Weights of a small mixture-of-experts language model, trained from scratch on English Wikipedia.
Size: 9 layers, width 128, vocabulary 8192, 11.3M parameters.
Experts: 16 experts in each of 9 layers, 160 clamped SwiGLU neurons an expert, 1 pick a token.
Below are experts of layer 6 (counted from 0) of a mixture-of-experts language model. Rows are named router (the router's row for the expert), gate (a neuron's input weights, with its number), up (a neuron's input weights, with its number), down (a neuron's output weights, with its number) and show model dimensions 64-127. Each number is 50 + 10 x the weight over its row's rms, rounded and kept within 0 to 99.
Before each expert's rows: a language model's description of what the expert responds to. This comes from a sample of Wikipedia text that the model never trained on.

# expert 11
It responds to: Single capital letters inside acronyms and codes such as KEGG, CRUISE and BH, plus == section heading markers.
router:52 55 36 49 34 67 64 54 57 41 42 50 41 67 55 52 50 38 45 41 61 54 38 45 36 59 57 42 42 59 36 41 49 57 28 55 43 39 54 46 61 68 58 47 51 41 55 55 45 44 38 50 52 32 65 44 68 33 52 38 41 53 50 57
gate39:62 48 47 50 67 69 59 33 42 47 49 55 56 57 40 53 67 40 65 45 55 56 56 54 66 38 56 48 47 33 62 51 44 57 58 57 45 53 42 49 39 42 52 34 38 61 58 42 42 63 45 83 40 51 35 50 68 60 40 40 66 44 45 39
up39:51 55 48 38 70 59 47 42 39 45 46 71 59 60 41 44 51 36 52 38 59 55 53 58 64 55 61 50 44 57 61 43 53 48 43 55 34 51 43 52 34 56 65 41 47 59 51 43 42 70 32 72 50 58 46 51 72 57 59 33 55 41 51 45
down39:52 52 41 44 42 66 45 54 61 57 58 67 52 41 65 49 48 62 59 42 49 55 51 38 65 63 47 65 50 42 59 45 51 41 67 59 64 45 49 43 52 47 59 48 78 55 46 63 54 47 59 45 57 54 54 70 42 53 67 58 58 51 52 55
gate40:60 61 45 41 41 58 47 40 41 52 49 47 38 58 64 58 44 48 43 49 48 37 50 53 59 59 44 43 50 55 42 43 60 12 39 43 56 62 47 48 50 68 54 42 73 72 68 61 51 56 41 41 49 72 49 45 48 58 55 50 47 42 40 49
up40:54 64 46 51 51 59 52 58 58 36 34 48 51 59 60 70 67 32 31 43 48 57 38 42 63 46 49 25 41 50 40 52 42 37 41 47 51 60 52 49 62 55 38 47 36 72 63 60 60 56 43 54 50 61 46 42 34 48 49 39 38 55 41 40
down40:40 52 51 58 50 35 59 47 34 61 50 65 51 38 42 55 44 56 68 55 54 44 59 50 44 44 57 57 41 29 60 43 46 57 45 56 41 52 63 58 51 50 55 53 49 40 44 71 55 27 62 50 59 56 47 51 29 66 49 48 54 34 59 44
gate41:67 53 45 57 52 56 42 48 42 39 51 42 70 54 61 40 60 51 43 36 48 51 40 60 42 59 39 25 50 40 46 48 48 61 38 57 59 60 52 65 58 63 49 66 53 43 59 64 54 49 55 50 65 42 55 43 43 39 42 52 29 55 58 46
up41:56 29 59 42 77 58 61 36 47 49 42 42 60 63 40 49 60 52 28 58 53 56 54 42 48 54 42 47 41 49 61 43 42 54 80 52 68 50 47 67 47 39 45 59 57 39 44 58 40 59 54 54 55 51 58 63 61 56 43 48 48 64 48 42
down41:49 48 59 49 59 48 50 34 57 51 52 69 57 46 48 63 39 59 63 48 40 50 32 50 67 53 52 43 58 42 44 63 52 51 44 63 64 44 54 61 64 34 36 39 54 57 53 53 54 58 60 41 55 50 53 72 32 34 63 66 50 47 46 46
gate42:37 62 52 47 43 41 50 33 53 61 68 48 55 46 27 45 49 53 50 51 46 49 48 52 57 53 50 48 69 30 50 25 64 41 59 32 52 52 46 48 56 43 49 37 51 59 53 45 45 65 64 50 56 53 52 46 69 45 41 64 47 42 41 48
up42:47 57 44 37 53 56 68 42 53 45 34 51 59 45 47 60 44 50 28 59 51 56 59 44 63 50 56 41 37 47 54 59 45 46 51 44 44 62 48 38 61 48 54 37 41 58 52 56 28 39 44 45 50 41 46 47 59 40 25 52 54 46 44 43
down42:52 73 52 35 61 41 53 38 43 50 38 56 55 27 52 45 46 48 57 63 51 54 62 39 53 44 50 56 58 53 47 46 37 58 48 51 45 67 33 55 28 54 48 69 51 54 49 38 64 46 56 40 37 60 36 43 45 51 51 58 42 62 51 39
gate43:59 63 44 57 70 70 53 49 34 52 54 37 42 48 46 46 64 66 37 59 38 63 75 69 51 38 46 47 64 52 66 48 43 51 58 53 46 55 58 39 59 57 45 47 30 49 40 41 63 40 55 49 32 51 51 59 49 48 49 52 37 28 43 58
up43:40 68 53 48 31 41 51 52 49 57 46 51 47 50 57 51 35 49 44 51 67 50 52 44 61 50 46 48 59 32 27 44 64 64 40 39 28 30 47 45 38 53 62 55 61 63 65 50 37 43 69 41 69 52 52 48 44 52 59 56 38 52 63 60
down43:73 46 67 48 43 59 35 66 43 63 48 60 73 55 40 40 55 77 65 57 61 58 49 59 48 67 54 56 53 58 96 46 57 57 53 56 58 58 53 14 51 61 46 47 52 41 52 42 62 54 57 48 57 54 46 43 47 45 46 48 58 50 46 44
gate44:34 48 50 51 35 39 49 51 34 55 51 58 37 35 57 47 53 64 55 49 68 59 56 49 47 55 59 19 29 32 50 56 49 65 51 43 39 42 45 64 44 46 28 56 40 45 46 44 49 53 42 65 43 54 55 31 52 42 56 65 46 45 50 26
up44:56 52 67 29 29 62 50 52 36 42 42 41 62 39 58 62 58 46 56 21 61 49 61 46 62 45 57 40 47 37 56 48 47 53 45 38 46 61 42 75 34 39 56 21 41 34 46 60 32 48 46 60 40 41 57 45 47 48 39 50 38 66 35 35
down44:49 35 57 43 58 54 54 50 66 51 47 57 28 54 49 50 49 46 80 57 45 48 39 75 54 57 64 54 48 51 37 42 39 43 53 66 63 51 48 33 46 44 56 44 36 35 56 48 62 75 50 63 42 45 65 55 61 57 47 48 71 53 63 47
gate45:57 55 34 60 32 39 38 52 58 45 26 47 45 47 58 59 71 50 34 59 46 52 33 50 59 47 55 63 63 49 33 46 58 49 49 54 31 56 43 50 54 50 44 48 34 42 42 64 50 40 43 57 40 42 35 32 51 53 42 63 50 54 35 49
up45:45 53 64 43 49 35 58 55 50 56 39 43 52 34 47 48 64 56 39 43 54 52 39 58 49 44 62 69 34 22 54 64 47 49 55 36 42 48 41 46 49 47 51 50 50 50 51 64 41 59 67 28 58 49 49 43 50 51 47 52 45 44 28 41
down45:41 43 55 49 43 52 71 50 55 56 57 40 53 50 48 66 48 56 51 40 40 68 52 45 38 54 68 85 47 51 47 59 63 62 42 37 38 62 58 54 58 62 51 54 52 43 57 41 48 49 67 48 49 62 55 53 39 47 38 48 53 52 36 53
gate46:24 43 63 48 39 50 45 51 68 59 55 43 46 50 52 63 49 53 58 38 58 66 43 54 61 46 60 38 62 30 35 61 47 28 33 45 57 42 42 55 40 52 50 49 48 48 51 64 49 49 60 57 37 44 45 62 37 52 58 62 43 42 54 40
up46:47 61 44 65 58 56 41 42 60 46 39 59 42 48 75 77 76 71 55 38 55 54 56 46 39 45 52 35 32 37 63 63 37 47 40 46 66 36 50 49 56 46 49 43 51 32 53 55 58 55 49 39 55 51 48 60 45 54 49 58 60 41 40 44
down46:59 62 55 31 53 44 60 56 62 68 34 38 53 48 61 49 43 38 57 60 63 34 41 31 47 46 52 60 52 61 59 54 51 69 43 51 63 45 49 36 44 52 31 57 63 51 55 34 53 66 51 46 58 60 45 46 54 69 40 42 64 57 52 60
gate47:45 34 57 33 67 45 57 50 47 58 52 50 57 37 59 42 27 47 36 50 64 53 64 49 45 45 53 44 42 34 55 67 64 62 47 59 42 36 51 55 48 32 42 57 49 53 45 68 40 45 45 35 45 70 41 43 54 51 59 56 47 30 58 41
up47:50 43 52 42 51 45 43 59 56 50 60 52 51 65 43 49 69 53 48 46 55 50 48 46 39 65 40 43 55 63 36 43 49 53 58 59 52 48 57 50 59 55 43 55 34 57 38 75 65 59 40 49 45 56 33 53 54 31 48 77 26 51 48 30
down47:44 57 34 59 55 62 52 31 50 51 53 51 59 48 48 48 44 42 51 68 44 39 69 46 42 54 47 51 56 35 70 36 47 48 45 47 58 44 31 35 47 36 45 36 54 50 49 44 48 56 47 55 47 55 62 45 57 38 45 53 51 64 53 40
gate48:36 35 49 51 45 50 43 45 41 64 53 74 49 41 32 42 44 45 48 61 31 46 36 67 43 48 59 39 36 46 50 46 56 44 54 48 62 39 56 40 46 39 51 43 39 73 53 45 61 42 78 46 50 50 55 44 56 38 68 67 34 52 49 61
up48:43 36 35 57 59 46 41 51 48 52 52 61 47 52 40 49 61 40 47 52 31 60 51 66 54 43 54 44 32 52 61 52 47 57 48 61 59 48 54 41 50 48 45 37 36 71 65 47 64 44 72 67 45 45 61 67 72 41 69 55 45 62 38 59
down48:54 63 62 52 48 43 48 80 53 38 40 45 47 50 46 47 48 51 56 48 71 64 47 55 49 63 39 58 56 49 42 53 50 40 59 62 57 45 40 34 45 64 69 67 55 52 41 70 51 72 42 47 43 44 41 53 47 59 59 28 47 32 51 51
gate49:52 67 47 44 59 56 50 51 43 62 51 49 48 56 43 45 44 30 53 44 42 47 38 62 48 34 45 34 67 42 58 48 47 39 39 42 33 50 47 49 55 43 26 37 37 40 53 58 66 47 43 64 40 41 60 40 58 48 50 31 34 52 40 43
up49:44 59 50 52 63 51 53 50 56 59 55 59 49 65 40 32 49 52 45 35 49 49 58 65 61 45 41 26 69 40 49 32 72 52 36 51 58 40 67 50 49 61 50 49 33 43 52 63 49 42 30 52 41 42 42 44 54 60 63 49 35 57 51 55
down49:38 59 58 49 57 58 65 57 49 42 47 40 56 47 55 52 52 31 41 54 42 51 62 54 52 85 46 50 31 30 56 64 34 48 58 55 59 28 40 49 53 47 52 53 49 53 53 61 39 40 39 46 48 51 37 66 43 55 38 51 44 63 41 49
gate50:61 45 53 45 47 58 68 39 65 33 46 53 50 44 50 47 66 65 51 42 35 63 47 54 61 33 46 55 43 63 52 38 52 54 47 44 50 63 37 63 56 53 51 62 52 72 41 63 72 58 49 54 51 46 45 42 43 63 55 41 50 58 48 57
up50:50 39 61 43 56 56 42 41 51 48 53 55 42 55 54 44 44 58 46 75 57 58 38 53 39 40 44 40 59 44 62 56 49 63 72 41 50 42 47 56 44 58 41 74 67 50 63 53 43 59 51 41 51 59 38 47 49 50 38 34 53 49 32 27
down50:36 51 50 44 50 24 41 28 47 55 64 45 55 44 47 52 62 62 60 45 64 46 39 55 43 48 63 31 46 46 54 49 57 50 47 39 27 23 33 61 53 42 53 49 33 45 55 66 51 38 46 38 55 61 38 65 51 44 48 50 30 47 48 56
gate51:46 75 47 40 61 76 32 54 49 42 60 39 42 48 47 53 36 51 50 50 53 61 47 39 55 37 49 39 57 39 35 43 48 51 46 53 60 48 30 49 58 46 43 49 35 56 69 63 42 58 31 41 67 48 44 34 36 69 58 61 43 63 45 44
up51:38 51 35 38 51 50 45 50 36 42 63 50 65 38 33 55 47 36 39 61 43 58 51 35 58 52 39 46 40 47 43 31 55 48 49 65 59 51 25 48 41 42 47 50 64 52 31 39 37 56 47 41 71 38 51 48 52 56 42 54 59 57 29 50
down51:39 52 53 55 56 49 63 44 45 34 50 54 39 55 48 47 44 52 57 55 45 34 57 68 56 67 39 42 60 39 49 44 43 62 47 38 58 43 33 45 39 39 55 51 60 41 39 67 52 57 52 40 50 59 52 52 58 56 45 64 63 51 33 45
gate52:50 34 55 50 58 40 50 38 56 60 56 45 61 51 59 52 64 40 45 72 52 55 50 71 50 59 50 55 49 51 65 41 53 41 54 42 46 52 52 57 42 56 62 43 58 78 42 38 51 66 43 45 60 51 55 36 60 57 64 47 57 58 36 52
up52:38 40 68 44 48 45 48 52 48 63 51 41 54 45 45 64 59 12 52 49 71 52 32 60 48 54 48 51 61 51 64 48 56 45 42 50 30 38 61 49 61 51 49 40 45 77 66 49 53 59 49 43 51 40 60 40 55 52 52 44 56 45 44 44
down52:46 50 55 54 58 48 54 57 59 48 48 57 58 53 48 57 40 57 33 59 43 55 72 79 53 71 47 60 42 49 47 56 48 45 51 51 66 56 39 40 38 44 41 53 60 43 37 48 37 41 26 47 57 39 37 45 57 45 33 50 53 46 45 52
gate53:46 65 64 49 34 49 52 37 45 55 45 45 55 61 52 46 55 48 65 46 53 53 53 73 54 49 40 37 81 53 39 54 56 41 54 27 49 48 25 45 47 51 45 56 48 55 43 53 49 57 40 36 65 57 44 28 46 51 55 65 59 56 40 38
up53:40 64 60 39 49 63 50 48 43 49 43 57 46 64 58 45 68 52 47 57 53 45 53 53 46 53 54 38 78 57 13 41 59 38 57 42 49 49 31 54 47 55 53 47 44 52 55 59 34 69 56 39 60 50 49 29 38 53 51 69 42 55 41 35
down53:48 42 42 47 47 59 63 38 41 55 42 49 54 43 48 56 58 52 54 56 58 56 65 55 59 39 64 38 51 48 45 61 70 57 61 55 41 15 54 47 68 49 50 59 58 57 51 64 40 56 32 55 34 58 46 50 39 63 32 49 57 53 53 53
gate54:55 77 54 61 42 51 55 64 54 45 52 63 45 60 39 35 61 54 45 47 54 56 51 49 41 60 46 45 47 50 52 59 57 67 52 30 63 70 40 59 56 47 40 54 33 59 58 57 64 60 55 46 51 51 36 51 54 47 45 57 47 59 42 64
up54:41 43 69 50 62 52 65 46 45 42 53 47 48 36 53 35 52 67 44 36 58 49 44 57 52 36 65 35 46 48 37 48 51 52 31 47 37 70 54 57 55 49 40 37 59 51 39 60 26 61 57 43 54 51 44 40 52 59 38 62 53 46 42 55
down54:43 39 40 71 45 70 59 44 57 57 39 39 46 54 46 56 49 56 57 35 42 65 42 50 54 42 52 64 53 62 47 40 73 57 49 62 47 50 43 49 46 51 58 66 54 50 32 59 45 51 48 50 37 39 37 65 34 54 31 56 53 45 55 84
gate55:41 46 50 51 59 27 58 49 50 40 42 46 37 35 29 50 68 41 54 33 45 48 61 52 47 47 61 51 40 63 45 60 68 58 46 55 47 60 52 40 53 70 57 50 65 42 46 38 44 52 51 50 57 48 70 56 60 53 55 50 39 62 43 50
up55:57 60 46 46 42 52 58 47 60 37 54 56 39 40 47 52 86 47 48 60 40 55 36 74 71 56 50 44 57 42 38 46 60 44 51 40 54 56 37 31 49 53 52 62 48 61 34 44 59 62 66 54 54 41 48 54 60 54 60 65 61 55 55 38
down55:39 57 65 55 40 47 44 46 37 52 46 51 38 54 50 39 56 59 62 30 44 48 36 51 39 54 54 66 58 58 71 52 50 58 61 50 51 45 57 32 65 74 66 48 44 36 45 56 60 58 24 48 38 67 55 57 57 41 40 41 61 42 46 67